python train.py --hidden_size=128 --d_expert=32 --balance_loss=0.00343 --lr_router=0.000444 --norm_eps=1e-07 --tie_word_embeddings=false --learning_rate=0.00214 --beta1=0.93 --max_seq_len=256 --max_steps=4013 --dataset="wikipedia_en"
Below are experts of layer 5 (counted from 0) of a mixture-of-experts language model. Rows are named router (the router's row for the expert), down (a neuron's output weights, with its number) and show model dimensions 0-127. Each number is 128 + 32 x the weight over its row's rms, rounded and kept within 0 to 255.
After each expert's rows: "comes before" lists some tokens at least twice as common just after its tokens as in all text. This comes from a sample of Wikipedia text that the model never trained on. Tokens count by the router's weight.

# expert 103
router [122 108 124  79 154 111 137 143 135 116 117  95 106 125 128 128 120 115 109 162 165  42 176 152  94 166 109 138  63 111 126 137  79 120 131  97  95 141 145 112 135 132 162 149 118 119 130 221 110 108 154  90 150  82 118  70 136 128  80 124 100 157 116 135 133 145 127  88 142 133 185 126 176 146  84 109 129 159 199 115  76 114 112 125 135 124 197 131 122 118  97 100 100 138 103 160  90  95  72 169 113  84  49  76 129 138  73 161 209 150 190 153 140 104 146 183 107 163 141 126 117 104 162 125 183 148 131  99]
down0 [160 120 155  79 173 128 122 126 126  82  82 172 139 159 160  58 125  78  77 174  63 155 142 123 106 145 156 109 131 117 113 132  51 138 224 169  61 149  43 160 178 173 122 141 132  78 153 169 113  85 171 151 141 148  95 115 172 104 207 105 180 130  80 107 116  73 133 142  91 123 158 144 155 115 104 155 103 128 137 103 165 137  93 149 140 148 172 150 121 128 122 122 117  86 155 163 127 150 121 122 136 109 154 134 184 112 131 104 125 136 116 114 132 162 138 123 112  73  88 107  85 155 103 120 118 135 148 111]
comes before: "-", "| ", "- ", "|", "- P", "- M"

# expert 79
router [135 164 109 118 168  97 124 101 104 107 191  94 119 151 153 102 134 146 112 111 127  86 192 108 118 106 106 161 129 166 100  45 131 112 116 105 112 161 136 116 158 107 151 163 138 140  80 146 168 100 147 146  81 144 109 141 146  80 100  70 180  90 118  88 167 151  89 118  97 169 169 122 116 187  72 159 160 158 129 137  81 131 104 210 100 133 127 209  87  95 121 113 166 126 141 130 141 118 111 187 126 122 148  69 137 161 160 121 154 194 182 104 101 116 141 107 143 185  94 124 124 112 165 193 165 141 112 109]
down0 [138 163 138 151  82 139 107 142 169 141 114 105 160 185 114 155 116 109  85 110 106  92 173 135 105  88 151 146 164 165  80 117 117 142  93  41 145  99 135 156 146  86 115 115  96 103 150 173 124  91 104 132 155 104  62 149 116 119 155 118 166 140 120 107 174 161 152  75 132 137  98  82 142 151 160 117 147 102 131  81 153 187 110 145 172 164 133 163 147 136  94  92  88  99 118 115 134 136 164  69  79 128 135  98 171 160 119 108 120 180 160 144  79 128  21 175 132 173  86 108 108 162 136 170 171 118 170 178]
comes before: "1", "2", "990", "980", "998", "995"

# expert 42
router [115 191 122 145 137 132 163 111  92 116 120  90 122 146  85 147 129 133 113 138 120  70 152 144 110 128  92 146  99  82 161  95 126  74  98 159 134 150 148 112  78 154 158 132 183 138 121 163 164  87  98 129 113  70  88  98 187  98 113 106 185  83 133 140 169 146 132 144 106 133 190 169 125 174 131 105 144 125 130 150 131  97 120 182 166 111 110 177 114 149 133 113 115 162 104 147 106 126  84 150 116 106  96  88 172 148 156 199 177 171 136 105 157  95 109 131  40 206 117  66 116 158 185 103 172 164  79 114]
down6 [128 135 153 179 140 169  89 135 144 129 122 151 136 166 147  90 176 134 144 168  96 136 127  95 147 150 101  65 124  87 108 110 137 194 193 109 102 105 138 142  82  95  71 110 141 114 151 103 147 108 122  49 132 142 119 104 133 200  61  77 112 113 198 102 149 118 150 195 136 111 135  35 129 155 143 162  78 179 116 125 100 114 162  98 109 101 121 150 172  67 158 116 116 122 120  61 110 157 108 115 121 159 113 116 154 151 156 144 130 106 172 116 177 109 113 131 122 142 169 143 147  68 122 138 135 127  69 174]
comes before: "\n\n", " The", " He", " In ", " In", " It"

# expert 62
router [102 119  90 107 225 149 138 163  71  72 158  96 126  88 130 130 160  92  64 156 121 141 158 133 115 135 134 113 142  94 202 137  96 101 122 145 129 131 170 157 181 155 113 110 139 109  85 223 104 104 133  97 115  77  79 133 144 104 126 136  86 125 150 130 126 121 129 155  94 141 122 166  89 104  51 182 147 140 137 143 106  54 110 119 114 148 152 105  83 119  90 104 123 142  58 156 116 130 132 162 141  94  92  86 101  63 127 180 187 183 134 107 108 105 139 114 149 134 112  70 141 141 125 135 117 113 102 102]
down1 [138 151 167 114 164  75 149 131 119 132 118 128 135 127 173 109 115  71  97 110 104 149  96  82 117  82  97 120 152 101 112  76 141 143 145 110 147 168 129 128  75 196 145 145  81 146  93 159  61  98 119 125 114 108 194 101 103 116  51  92  92  87  50 101 114 115 140 112 124  95 161  74 115 146 113 127 162 154 209 123 138 104  98 177  96 137  89 141 191 105 163 125 142 124 212 163  70 138 176 103  95 134 127 148 103 135 138 122 163 148 156 102 143 142 121 111 168 118 137 110 114 134 157 124  93 159  69 182]
comes before: ".", "°", "′", " | ", ",", ")"

# expert 97
router [120  90 135 157 143  35 135 144 144 154 113  77  72 100 121 115 157 105  84 157 181 139 142 161 105 112  87 145  65  87 107 108  79 121  98 115  70 128 136 128 152 139 143 136  99 106 111 193  94  81 103  92 169  95 119  44 147 125 120 125 125 148  97 117 129 174 152 112 144 126 159 136 149 176  70 128 117 168 149  99  66 101 129 139 109 138 181 131  62 100 154 100  99 112 126 161  71 132  78 152 139  99  69 130 103 144 104 150 153 154 174 130 142 160 157 177  43 150 118 123 144 167 157 125 163 123 125 101]
down0 [ 70  73 137 108 164  97  87 108 149 143 120 140 182  57 153 179 164  81 116 137 118 171 129 169 174  87 176 125 123  75  39 177 107 119 120 143 175 125  99 156  94 142  83 143 132 172 141 114 106 139  94 165 118 164 123 180 136 136 135 145 156  47  97 154 164 105 104 138  88 151  90 142 147 109 143 152 142  63 140 107  76 144 117 126 114 175  95 136 180 117  99 153 142 116 146  79 155  94 143 130 185 124 126 149 100 136 148  90 117 104 124  81 143 169  90 150  89 168  70 153 119 133 131 105 118 179 107 161]
comes before: "| ", "-", "|", "- ", "|  |", "- P"

# expert 122
router [120 162 104 113 155  89 144 126 115 164 142 143  96 121 120 178 145 145  92  94 167  85  76 102  89 134 108 147 101  72 157  92 109 132  76 140 115  96 114  79  83  93 144 123 141 129 134 139 168  59 136 102 170 131 127 152 148 125 102 102 141 107  82 122 164 123 155 169  98 164 134  99 150 105  67 120 134 104 149 101 126 112  93 206 170 131 165 124 121 120  73 119 137 203 144 118 116  90 121 157 136 128  99 111  92  62 111 200 144 186 133  40 101 123 126 107  72 115  70 148 109  94 169 149 209 113 134 134]
down0 [108 193 137 143 101 124 116 125 126  87 104 135 179 108  93  89 112 131 125 155  76 102  81 136 135 163 110 180 128 193 107  95 114 103 105 132 136 138 110  71 107 137 140 120 120 125  76 116  78 112 108 148 160  82  91 134 102 147 138 129 137 179 122 173 118 109 131 183 167  35 135 130 100  97 139 132 168 150  99 121 121  80 200 140 167 152 134 112  37 146 150  65  97 134 167 191 130 162 160 116 146  49 143 160 174 121 129  92 138 168 120 116 137 102 170 116 103  86  67 150 139 173 126 156 110  94 112 112]
comes before: "–", " | ", ")", " |", ").", " film"

# expert 10
router [ 76 126 140 131 128 152 151 144 114 122 121  81  73 117 130  97 159  97  98  79 115  81 145 139 103 130 121 101 151  87 176 145 143 131  58 173 120 146 177 118 136 106 122 191 128 112 102 169 142  90 125  40 185  89 167 159 177 111 112 121 170  74  79 111 112  76 115  83 105 170 111 155 122 111  77 181 109 144 116 190 122 116  43 135 200 175 134 100 122 129 166 154 146 149 126 125  96  84 122 134 141  72  92 109 137 132 121 139 183 147 152  99 133 140 144 102 148 174 105 155 115 174 136 139 141 151 153  75]
down4 [151  97 226 144 156 152 117  79 140 111 170 130 126 109 139  77 134 127 111 161 120 127 148 206 140 154 101 159  96  93  89 179 115 157 142 145 174 131 119  92 112 148 179  81 111 125  79 143 139 191 161  60 103 136 104 166 175 146 151 116 125 123 136  99 119 148 142 111  70 112 145 115 121 129 113 106 163 128 181 113 122 190 123 145  88  85 118  39 110 142 168 126  93  98 110 135  95 143 104 171 114 157  96 108  70 155 114 135 146  83  98  88 151  76 141 146  36 167 139 122 139 121 113 105  98 146 143  86]
comes before: "1", "2", "3", "6", "0", "4"

# expert 121
router [110 117  90 102 139  99 169 136 180 125 164 111  83 108  98 134 163  95 123 104 146 110 109 153  81  81 115 158 142 144 130  89  82 115 105 141  89 123 138 116 117 177 129 164 115 135  94 186 123 143 129 158 140  66 120 138 175 164 108 140 153 161 119 158 177 151  86 147 116 140 138 158  98  98 112 138  57 134 101 122 103  99  68 191 115 124 164 154  82 121 120  61  51 159 139 132 122  68 103 198 125  61 124 103 111 140 124 118 121 114 157  89 166 108 231 182 120 123 100 120 129  80 138 156  83 153 142 162]
down0 [ 87 199  68  95 152 113 166 134 135 175 109 165 136 181 122 144 146 154  72 112 129 148  81 179 145 139 100  89 183 158 154 148 153 130  79 138 163 188 128 108 163 134 143 128 125 137 157 142 140 161 130 164 122 151 123 114 114 121 122  72  70  78 148  79 154  71 133  96 174 155 130 123  61 162  91 182 157  86 125 139 175 131 123 156  98 104 104  68 116 118 153 133 116 154 138 166  96  81 110 145 121 134 153 109 108  94 210 151 169  66 154 109  56 157 151 160 150 148 127 138 150  77 134 106 132  96 140 144]
comes before: "| ", "|", "|  |", "2", "1", "| L"

# expert 66
router [139 142 152 159 141 134 190 161 139 138 149  76 148 162 117 139 172 138 133  73 126 116 114 142  95 161  69 144 104  78 158  85 140  63  85 116 143 155 140 147  66 160 148 149 177 136 146 173 154 103 163  87 102  70 141 128 115  78 124 130  99  78 113 139 116 137 113 105 183 200 144 140 113 121  64 124 129 169 153 129 154 112  98 161 160 136 120 142  89 119 156  74  95 155  71 159 101 140  56 147 127  90 126 155 171 153 103 208 187 148 148 132 160 134 167 138  75 150 102  65 143 108 144 154 127 109  94 111]
down0 [137 110 115 130  95 124 155  86 179 171 119  73 101 101 128 138 163  84  92 109 149 135 174  75 109 139 138 124 105 144 170 121  89 123 104 141 145 133 111 142  86 126 216 137 139 179 123 123 164 100 153  78 126 122 180 127 143 132 135 157 154 153 184 107  81  64 175  94 106 128 177 123 139 132 125 138  52 120 139  94 109 165  99 105 156  94 137  62  70 159 142 170 145 149  95 119 129 112 106 126 118 111 123 179 106 121 162 218 102  60  73 163 140 146 123 108 106  97 138 140 163 144  77 206 163 130 140 125]
comes before: "\n\n", " The", " He", " In ", "The", " In"

# expert 44
router [112 140  57 134 125 136 152  81  99 157 131 126 110 122 124 134 166 137 113 206 133 129 108 206  98 106 121 116 105  95 111 136 128 108 121 119 189 160 169 104  81 187 142 138 127 136 115 175 126  91 137 119  95 114 104 149 147  99  97  87 127  87 133 100 166 172  87 136 156 176 157 141 104 152  65 144 114  89 143 224 120  71  92 176 114  84 167  93 167  91 131  80  97  97 140 155  87 104 155 135 158 114  78 126 130 110  85 117 222 121 145 112 157 173 105  75 114 118 106  76 110 126 150 121 160 145 143 144]
down4 [180 109 130 153 196 171 147 114 128 126  87 142 128 118 173 122 119 126 162 119 130 134 141 121 101 133 136 176 121 108 141 116  99 114 128 144 126 141 139 118 103 130 207 136 180  79 148 120  65 123 127 120 121 113 169 148  82 101  90 184  94 130 150 125 143 134 129 114 168 114 122 147 120  99 135 157 195 129  38 105 142 114  73  85 152  80 146 150  95 121 142 108 198 174  67 163 100 128  68  79 164 115 128 140 120 132 122  72 144 126 159  72  46  78 113 111  91  78 108 109  73  84 106 175 146 127 138  80]
comes before: "\n", "\n\n", " MP", " n/", " ·", " % |"

# expert 124
router [133 105 116 117 136 124 155  88  79 152 124  87 134 117 108 177 148 130 121 150 129 164 155 151 105 130 134 126 127 135 141  94  93 107  83  52 110 129 139 157 109 231 110 149 120 116 128 173 106 138 156  99 157  58 160 126 161  66 137  90 167  74 147  89 200 126 116  95 160 150 173 116  88 118 105 223  79 116 141 163 128 168  80 155 135 156 151 147 157 140  97 116 100 148 152 150  85 117 112 147 111  42 125 121 134 127 118 158 110 145 119 180 141  76 178 198 101 154 108 130 116 115 136 157 191 123 123 116]
down0 [ 73 152  88 137 182 117  84 143 140 178 127 102 107 129 159  83 163 166 118 110 187 179 148 114 100 144  98 113 116 112 111 144  51 146 162 101 110 145  92 135 160  62  87 123 104 176 179 147  95 106  52 109 153 111  94 131 107 134 169 104  61 135 117 136 166 115 184 144 114 149 104 135 116 105 111  99 178 130 152 108  75 155 165 122  79  93 150 158  94 170 151  88  88  98 121 158 149 125  93 155  91 116 129 167 100 116 102 150 114 179 124 128 157 167 137 117 147 167 137  40 142  97 165  85 133 172 168 122]
comes before: "0", "1", "2", "3", "4", "6"

# expert 5
router [ 91  88 115 117 137  61 133 149 130 130 136  90  92  82 143 117 178  94  99 171 150 127 142 148 101 130  99 137  53 105 122 159  89 123 121  97  77 128 115 118 126 126 179 165 112 126 116 211  84 103 103 106 133  82 112  66 159 138  86 142 120 155 103 115 150 141 146 106 125 141 195 170 156 136  66 117 106 173 146 107  57  97 122 151 110 125 179 147  79  95 117  91 120 112 121 158  59 100  76 169 141 103  69 101  82 136 101 160 164 131 190 122 148 142 156 186  63 127 113 136 142 123 162 117 176 123 114 104]
down1 [143 108 149 115  77 171  88 149 125 102 132  74 142 127 129  84 207 132 149 120 151  88 142 113 136 113 110 149 104  79 158  66 146 118 123 157 158 120 131  74 148 157 140 106  99  97 216 160  53 123 131 119 138 147 152  97 139  97 140  99 145 155 130 167 129 117 179 113 118 145 124 121  49 127 119 133 145 204 151  98 188  80 134 121 184 109 206 137 131 128 129 109 145  99  94 152 126 166 153 122 129 157  98 103 173 123  62 233  98 177 148 127 113 166 121 109 145 156 125 159 144  92 138 125 107 146 115  94]
comes before: "| ", "-", "|", "- ", "|  |", "- P"

# expert 7
router [144  60  62 142 177 129 138 132 111  71 155  88  99 109  74 103 166 121  85  99 129 126 137 147  64 127 126  79 128  82 147 111  58 102  69 122 180 190 122 142 136  74 104 114 133 139  86 164 134 146 129 110 146  57 136 124 143 110 114 134 116  80 118 146 168 102  33 123 128 163 186 132 126 127 105 112 121 133 113 166 125 133  54 126 174 124 132 144  52  92 129 121 123 134 106 128  74  88 155 114 115  59 108 104 137 103  70 124 131 180 116 118 140  84 159 162 112 149  96 111 131 170 133 138 134 151 102 113]
down4 [149  93 134 110  81  81 135 148 172 151 158 127 164 154  90 125 110  80 160  68 101 140 127 126 162 157 102 140 132 126 106  99  93  82 122 109 122 142 115  81 102 154  90 141 117 145 165 173 139 134 141 117  73  89 148 144  84 121 165 122  78 123  96 140 209 143 175 155  97 111 130 173  89 109 109 117 147 121 154 188 194 151  51 168 176 145 103 160  95 118 150 143 119 142  67 178 109 124 162 125  82 104 139  49  96 141 105 118 142 149  65 168  92  93 103 145 138  96 156 125 145 157 135 178 106 154 189 167]
comes before: "2", "1", "3", "5", "0", "4"

# expert 22
router [113 168  99 127 168 112 143  92  87  88 175 118 106 108  76 172 130 119 156 134 163 132 131 138 142 107 108 179 106 109 142 111  69  78 103 162 131 149 162 128 141  91 151 131 199 113  91 211 143 129 127  75 178  66 128 141 222 163 136 104 131 137 166 110 174 166  96 159 144 148 108 116  63 171  75 141 131 151 129 137 143  84 118 157 164 116 153 146  61 106 149 145 121 114 150 154  83 143 123 121 127 124 117 108 145  81 108 155 132 133 200 148 138 117 170 102  81 151  97 137  85 115 165 143 164 205 113  92]
down3 [102 107 146 120 114 119  69 149  75 116  98  83  92 104 149 139  93  95 100 146 154 126 124 127 158  95 148 122 190 142 154 150 126 113 104 135 143 147  90 118 143  86 140 137 155 155 169 175 156 178  88 146 149 102  85 121 131 168 143 146 150 104 138 110 148 148 160 163 180 178 111 117 145 185 168 123 191  86 111 113 138 124 186 119  89 124 101 106 129  93 137  95 120  29 141 141 104 118 173 160 108  79 156 149 163 120 132   9 105 134 101 133  80 131 189 129 129 115  96  70 114 175 134 127 149 200 107 115]
comes before: " of", " of the", ".", " was", " and", "'s"

# expert 11
router [147 121  76 144 149 111 160 131 106 160 122 103 135 108 150 136 156 143  60  52 150 110 115 146  91 111  39 161 138  98 112 100  92 133  90 162 131 117 160 107 102 119 201 121 186  97 108 148 166  85 154 191 180  94 133 165 134 111 112 160  81 130 106 150 107 174  61 142 139 158 153 156 131 143  81 132 124 175 133 103 117 134  65 124 160  84 132 148 125  96  72  94 115 110  93 142 136  96 164 152  92  82 111 145 132 138 123 173 179 183 185  63 135 129 142  94 145  90 103  72 123 151 147 147 151 145 153 166]
down16 [165 171  70 120  86 110 171 149 147 179 129 113 131 104 161 191  90 156 149 148 161 139 113 128 132 134 151 129 136 109 146 139 128 148 132 143  41 107 154  87 155 156  40  55 130 106 119 118 120 172  75 143 139 166 124 116 117  72 152 118 145 149  95 153 130 108 153 125 103 108 138 108  75 150 127 118 106  95 124 204 162  99 143 136 118  97 171 164 118 108 170  86 159  85 142  91  59 158 176 169 156 154 167 147 134 166 121 160 170 143 186  94 123 135 110 149 181 134  93 188  93 125  61 104 130 105 107 141]
comes before: ")", ".", "–", ",", " | ", " |"

# expert 47
router [ 93 120  90 128 129 180 118  82 103 147 142 110 101 114  75 108 108 113 126 152 145 149 111 182 108 122 148 150  93  76 149  74 133 117 102 116 181 200 179 142 143 191 159 171 150 135 119 143 120  66 114 114  88  94 126 135 141 143  93 120 168  90 124  66 126 198 101 101 137 198 127 107 112 163  84 187 103  89 140 171  62  82 120 170  77 108 182 114 129  95 173  74 123 107 152 155 103 114 122 139 149  87  86 136 160 135 119 118 165  89 139 138 101 167 129  87  74 122  93  85  97 175 143 152 118 114 128 125]
down4 [152 145  83 133 189 147  98 141 122 143 117 125 118  75 133 165  95 162  91 154 176 144 101 153 102 132 176 155 115 158 171 149  93 113 120 120 188 166  83 109 135 116 120 147  77 165 174 191 130 109  85 157 112  97 141 117 110 134 202 170  74 150 136 116 180 153 126 136 112 105 160 114 156 122  73 183  97  85  85 111 144 128  15 108 140 138 122 163 124 137 110 150 150 126 180 140 120 109 126 142 171 162 176  95 110  93 114  80 105 143  76 124 112  85  82 162 144  89 130 131  75 133  57 142 131  92 147 126]
comes before: "\n", "\n\n", " MP", " ·", " n/", " Mount"

# expert 108
router [106 100  95 121 156 142 122 174 148 148 112 113 108 132 123  84 203 147 109 113  91  84 173  96 114 126  85 175 123 106 136  46  98  73  86 129 137 154 134 133 171 170 134 122 162  82  82 130 122  70 146 136 157  49 127 145 122 120 153  60 161  84 106 122  92 130 124  73 156 151  94 137 131 109 119 185 100 128 193 162 130  63 100 127 168 137 140 124 136  65  95  90 136 136 156 118 108  83 115 149  76 129 136 125 140  90  95 155 108 132 172 109 125 192 158 159  81 131 104 173  92 137 169 160 153 147 120  74]
down0 [107  89 146  89 152 128  59 138 164  75 114  82 119 156 138 128 193 135 153 165 132 110 115 135 112 174 122 125 174 167 127 126 183 153 117 148 108 107  95 138  93 143 124 162  94 131  80  61 101 117 149 125 160  96 177 151 106 113 161 177 144 152  86 118 139 118 133  95 167  97 140  40 201 134 164 121 122 177 161  94 119 173  91 174 132 134 152 142 103 114 123 151  82 118 129 150 145 104 132  68 163 156 140 176 175  72 153 176  79 109  62 169 131 161  93 154  87 106 185 174 135 158 122 113 129 128 107 130]
comes before: "1", "2", "3", "4", "5", "6"

# expert 85
router [125 116  74 103 161 104 132  85 109 157 189  93 149 168 166  76 115 148  82  97 136  83 148  91 140 156  79 205 109 175 116 110  99 110  93 142 116 152  95 115  88 154 184 122 169  57  96 136 149 136 121 150 148 156 182 128 150 135  94 123 158 134 127 118 113 138 103  98 140 129 179 165  93 130  68 156 112 136 117 151 108 137  54 163 128 106 136 159  77 122  83 131 150 165 136 138 133 127 105 158 175  97 125  75 120 102  99 182 159 158 163 107 111 124 137 123 118 173  69 127 154  71 215 166 120 116 135  69]
down0 [145  93 196 107 171  43 132 102 148 117 128  89  76 117  87 134 108 121  63 158 114 134 138 174 134 147 106 157 154 129 167 106 142 116  72 107 191 140 138 189 195 157 143 147  93 158 157 151  60 101 106 135 109 121 156 102 166 142 149 105  91 126 141  95 123 121 155 182 112  87 127 156 108 161 173 154 124 122 113 118 120 114 113 185 133 123 114  97 109  84  95  89  52 137  63 146 179 115 140 121 146 150  93  95 113 141 145 105 136  79 146  70 122  99  84 122 104 117 199 167 104 119  92 148  99 162  75 118]
comes before: "1", "2", "015", "018", "019", "016"

# expert 16
router [139 136 125  99 164 108 140 129 109  96 115  75 155 163 133 104 183  80 112 112  63 138 151 124 115 121  79 130  87 135 113 112 118 158  89 167 124 171 125 192  93 177 168 124 162  89  49 149 136  46 132 106 140 152 124 144 134 115  87 140 192  67 147 118 130 180 111  41  90 146 149  93 131 101  81 139 113 140 112 149 119 141  90 183 146 138 182 158  82  59 133 135 119 142  92 135 118 110 125 123  83  93 143  80 132 133  73 174 155 183 172 105 107 159 138 148 147 178  77 135 114 139 140 147 131 151 116 151]
down4 [ 97 179 174 142 114 115 155 169 161 153  82 197 138 144 111 139 181  92  93 156  98 139 118 170 102  48 131 106 108 102 142 101 143 131 121 168 138 115 102 129  92 178 169 148 179 174 141 109 129 136  90 106 185 170 122 168 175 118 118 114  80 127 191 195 166  93 116 162 148 151 108 126 209 141  80 142  99 140 111 139 140  95 191 113 130 107  93 115 149 147 113 120 154  80  89 105 112 126  66 134  99 146  92 137  93 159  93  99 129  88 134  81 155 114 120 128 204 138  99 101 101  99  85 131 133 148 153 166]
comes before: "1", "000", "2", "6", "7", "5"

# expert 32
router [120 106  61 128 139  75 144 139 101 107 142 112 118 157  84 118 177  90  87  67 129 105 125 170 123 122 118 109 144  73 105  63  90  82  55 168 154 156 135 164 151  85 137 104 149 106 141 133 146 106 139 136 154  99 117 162 119  65 142 112  78  72 106 106 167 180  66  92 133 132 137 169 157 161  52 139 135 130 137 175 101 139  80 110 125 157 133 129  94  70 103 142  95 176 100 135  77  98 156 102 149  70  80 107 120 155  92 144 174 174 166  96 151  98 149 110 133 129  77  80 124 138  95 137 133 159 147 131]
down1 [141 130 187  87  52 127 136 147 132 100  64 141 106 126  79 129 108 100 171 155 144 131 124  73 125 147 138 106 172 106 125 138  95  93  91 134 188 138  95  86 171 149 115 164  53 149 105 116  34 112 139 110 127 146  97 170 170 101 102 114  87 113 134 102 104 101 122 110 122 127 184 143 151  88 151 116 147  92  85 113  79 174 125  53 123 176 119 117  73 153  95 104  63 170 154 113 164 171 150 164 117 135 150 144 108  91 108 112 120  81 103 122 109 132 140 116  65 106 139 154 162 104  66 130  94 128 148 157]
comes before: " | ", ".", " |", " (", ") | ", " m"

# expert 70
router [133 161  44  80 135 115 126 105 137 133 172 138 119 170  99 121 164 169 110  90 167  52 105 118  99 120  39 143 111 121 113 127 142  85 106 119 157 127 197 145 113 110 121 161 154 104  82 204 152  87 104  81 130  99 207 184 135 134 111 105 163 119 105  70 184 109  94 167 109 114 132 121 105 143  83 108 137 101 128  96  79 127  73 171  97 115 108 143  88  85 115 109 119 128 151 167 113  99 110 136 109  89  65  99  99  91 150 177 131 159 113 117 101 108 104 103 123 136 115  59 100  83 139 112 124 130 125 116]
down0 [128 109 108 147 118 105 147 107 109 129 128 119  96 102 176 137 157 142 112 160  94 148 139 140 110 144  90 118 159 141 159  94  84 126 117 178  98 147 100 143 142 133 164 125  71 176 108 119 134 132 125 184  75 112 160 111 119 151 114 157 138 170 102 150 152 132  94  87 140 145 167 155 132 155 100 134  82 153 150 144 111 125  99 161 118 122 177 171 123  85 153  72 164 108 108 100 155 123  40 200 113 106 122  89 115 136 109 153  82  17 135  75 121 156 122 101 124 169 194 165 130 162  75 197 175 141  65  74]
comes before: "–", " | ", ".", " |", ", the", "_{"

# expert 95
router [107 142 130 171 183  89 160 128 110  98 171  93 124  85 149 151 180 135 122  72 101 119 159 168  78 114 105 142  81  92 134 103 144  51  79 176 159 120 144 169 158 151 146 132 156 113 113 180 105  95 111 143 131 103  86 139 134  69 148 102 111  85 109  98 172 183  89  96 101 141 138 166 126 145 100 185 109 165 126 120 143 172  96 134 130 158 180 178  71  90 173  75 140 137  69 166 112 107 113 127 141  69 103 103 134  82 146 172 151 171 142  42  93 109 137 110 127 145 120  93 128 146 132 169 107 142 143 128]
down0 [135 138 131 142 125 137 116 114 127 118 114 135 187 128 124  94 122 120 136 145 125 115 131  71 154  94 137  78 129 185  75  50 182 166 128 130 154 112 182 153  81 129  74 150 153  55 134 151  90 124 136 103 146 160 160 147 146 170 115 166 160 105  95  96 147 125 107 180  95  93 177 144 133 202  76  45 177 123 163 174 109 133 146 149 119 106  88 135 189 166 137  95 155 123 108 166 168 138 152  91 113 132 175 124 131  89 163 122 131 134 128 165  89 141  55 110 128 124  69 187 146 139 176 164 149 127 106 104]
comes before: ",", ".", "th", "1", "–", ", "

# expert 110
router [129 190 114 181 162 150 146 102  96 128 141 130 135 133 143  94 143 114  90  90 165 135 116 167 126 137 117 116 123  98  99  89 136 105 112 127 132 129 175 128  94 159 129 122 180  61 129 191 115 117 127 120 129 113  97 105 119 141  70 137 112  93 123 126 131 211 100 120 146 170 109 111 132 172  53 148 168 129 107  85 128 126 116 142 140  97 109 132 107 148  96 108 124  77 131 152 120  88 126 159 151 107 140  84 122 145 129 173 171 213 193  82  77  78 160  96  83 128  86  91  93 115 228  73 192 157 120 124]
down0 [173 140 166 142 106 151  96 150 171 117 115 113 126 141 158 107  97 105 145 158 147 165 136 143 173 158  81 120 228 126  56 150 157 185 109 166 106 110 147 123 129  92  97 143  92 129 106 182  76 135 139 148 141 125 128 110  89 117  87  85 113  95 108 154  72 147 112 139 115 161 109 143 150 186 116 103 114 118 157 115 131 120 170 114 136 134 109 135 150 161 104  85  90  52 135 166 129 155 168 110 130 200 164 109 105 108  91 128 178 156 153 161 110 118 104  99 156  55 154 142 116 136 218 156 179  59 142 153]
comes before: ")", "–", ".", ", the", ",", "),"

# expert 27
router [109 148 145 156 126 178 146 126 120 157 109 106 124 135 102 151 138 163 138 101 179 126 132 164 101 144 129 138  96  88 193  68 160 111 101 102 133 160 133 106 124 178 130 139 193  96  93 146 127 122 158 108 114  36 130 162 143  98  91 103 169  64  99 141 169 150 117 128 156 178 149 183  82 123  93 113 136 167 149 150 120  59 142 160 118 126 148 114  94 137 145 122  99 179  79 214  99 140 103 196  96 120 156 109 107 141 117 140 214 125 153 142 101 106 130 151  92 189  99 107 116 120 183 157 145 163 112  77]
down5 [135  78 142  97 140 223 132 142 126 109  94 145 123 150  81 152  94 146 182 118 176 105  89 139 185 168 107 129 151 132 128 101 180 113 158 120 121 176 140 136 181 114  79  63 141 126  92  87 145 160 152 143  86  56 169 134 163  92  87 119 104 206 139 130 158 150  96 133  98  95 171 180 118 119 149 125 108 146 153 149  73  86 157 135 150  75 163 142  72 149 106 127 151 149 171  93  74 110 101  88  85 133 114  48 160 101 128 124 119 113 168 142 137  79 148 136 139 124 130 114 141 146 117 134 129  96 114 183]
comes before: "\n\n", " The", "\n", " He", " In ", " In"

# expert 15
router [109 111  73 148 191  99 104 116 117  35 115  83 131  94 103  91 131 102 134 120 107 159 156 168  98  84 151 140 178 117 155 129 100 101 102 145 124 170 178 168 155 119  84 101 174 121  77 113 113  92 100  86 171  70 199 112 159 157  99 142  77 104  90 113 153 148 135 125 141 184 126 160 127 138  86 207 137 139 140 178 116 101  96 109 137 125 137  81 101  99 158 155  81 136 146 124  92  79 106 167 123  93 138  69 132  97  93 180 148 132 147  92 130 145 117 147 132 143  88 133  94 174 149 114 131 164  78  84]
down15 [ 67 143 125 177 120 148  88 142 131 139 121  80  46 159 151 118 139 129 187 126 162 141 159 143 114 108 121 213 107  83 119 135 114 150 127 150 118 134 155 121 109 131 184 152 177 148 139 174 132 127  82 113 150 135 116 143 113 139 111 115 111 111 150 143 166 115 161  69 109 117 138 200 141 126 106 109 185 103 130 160  81 183 116 130 102  81 108 127 165 121 102 130 126 143 221 154 147 126 109 143 118 111 176 154  98  71  69 171 125 107  69 138 139 192  47 142 108 157 175 105  89 123 106  97 167 133 168  91]
comes before: ".", "°", "′", " JP", ",", " MP"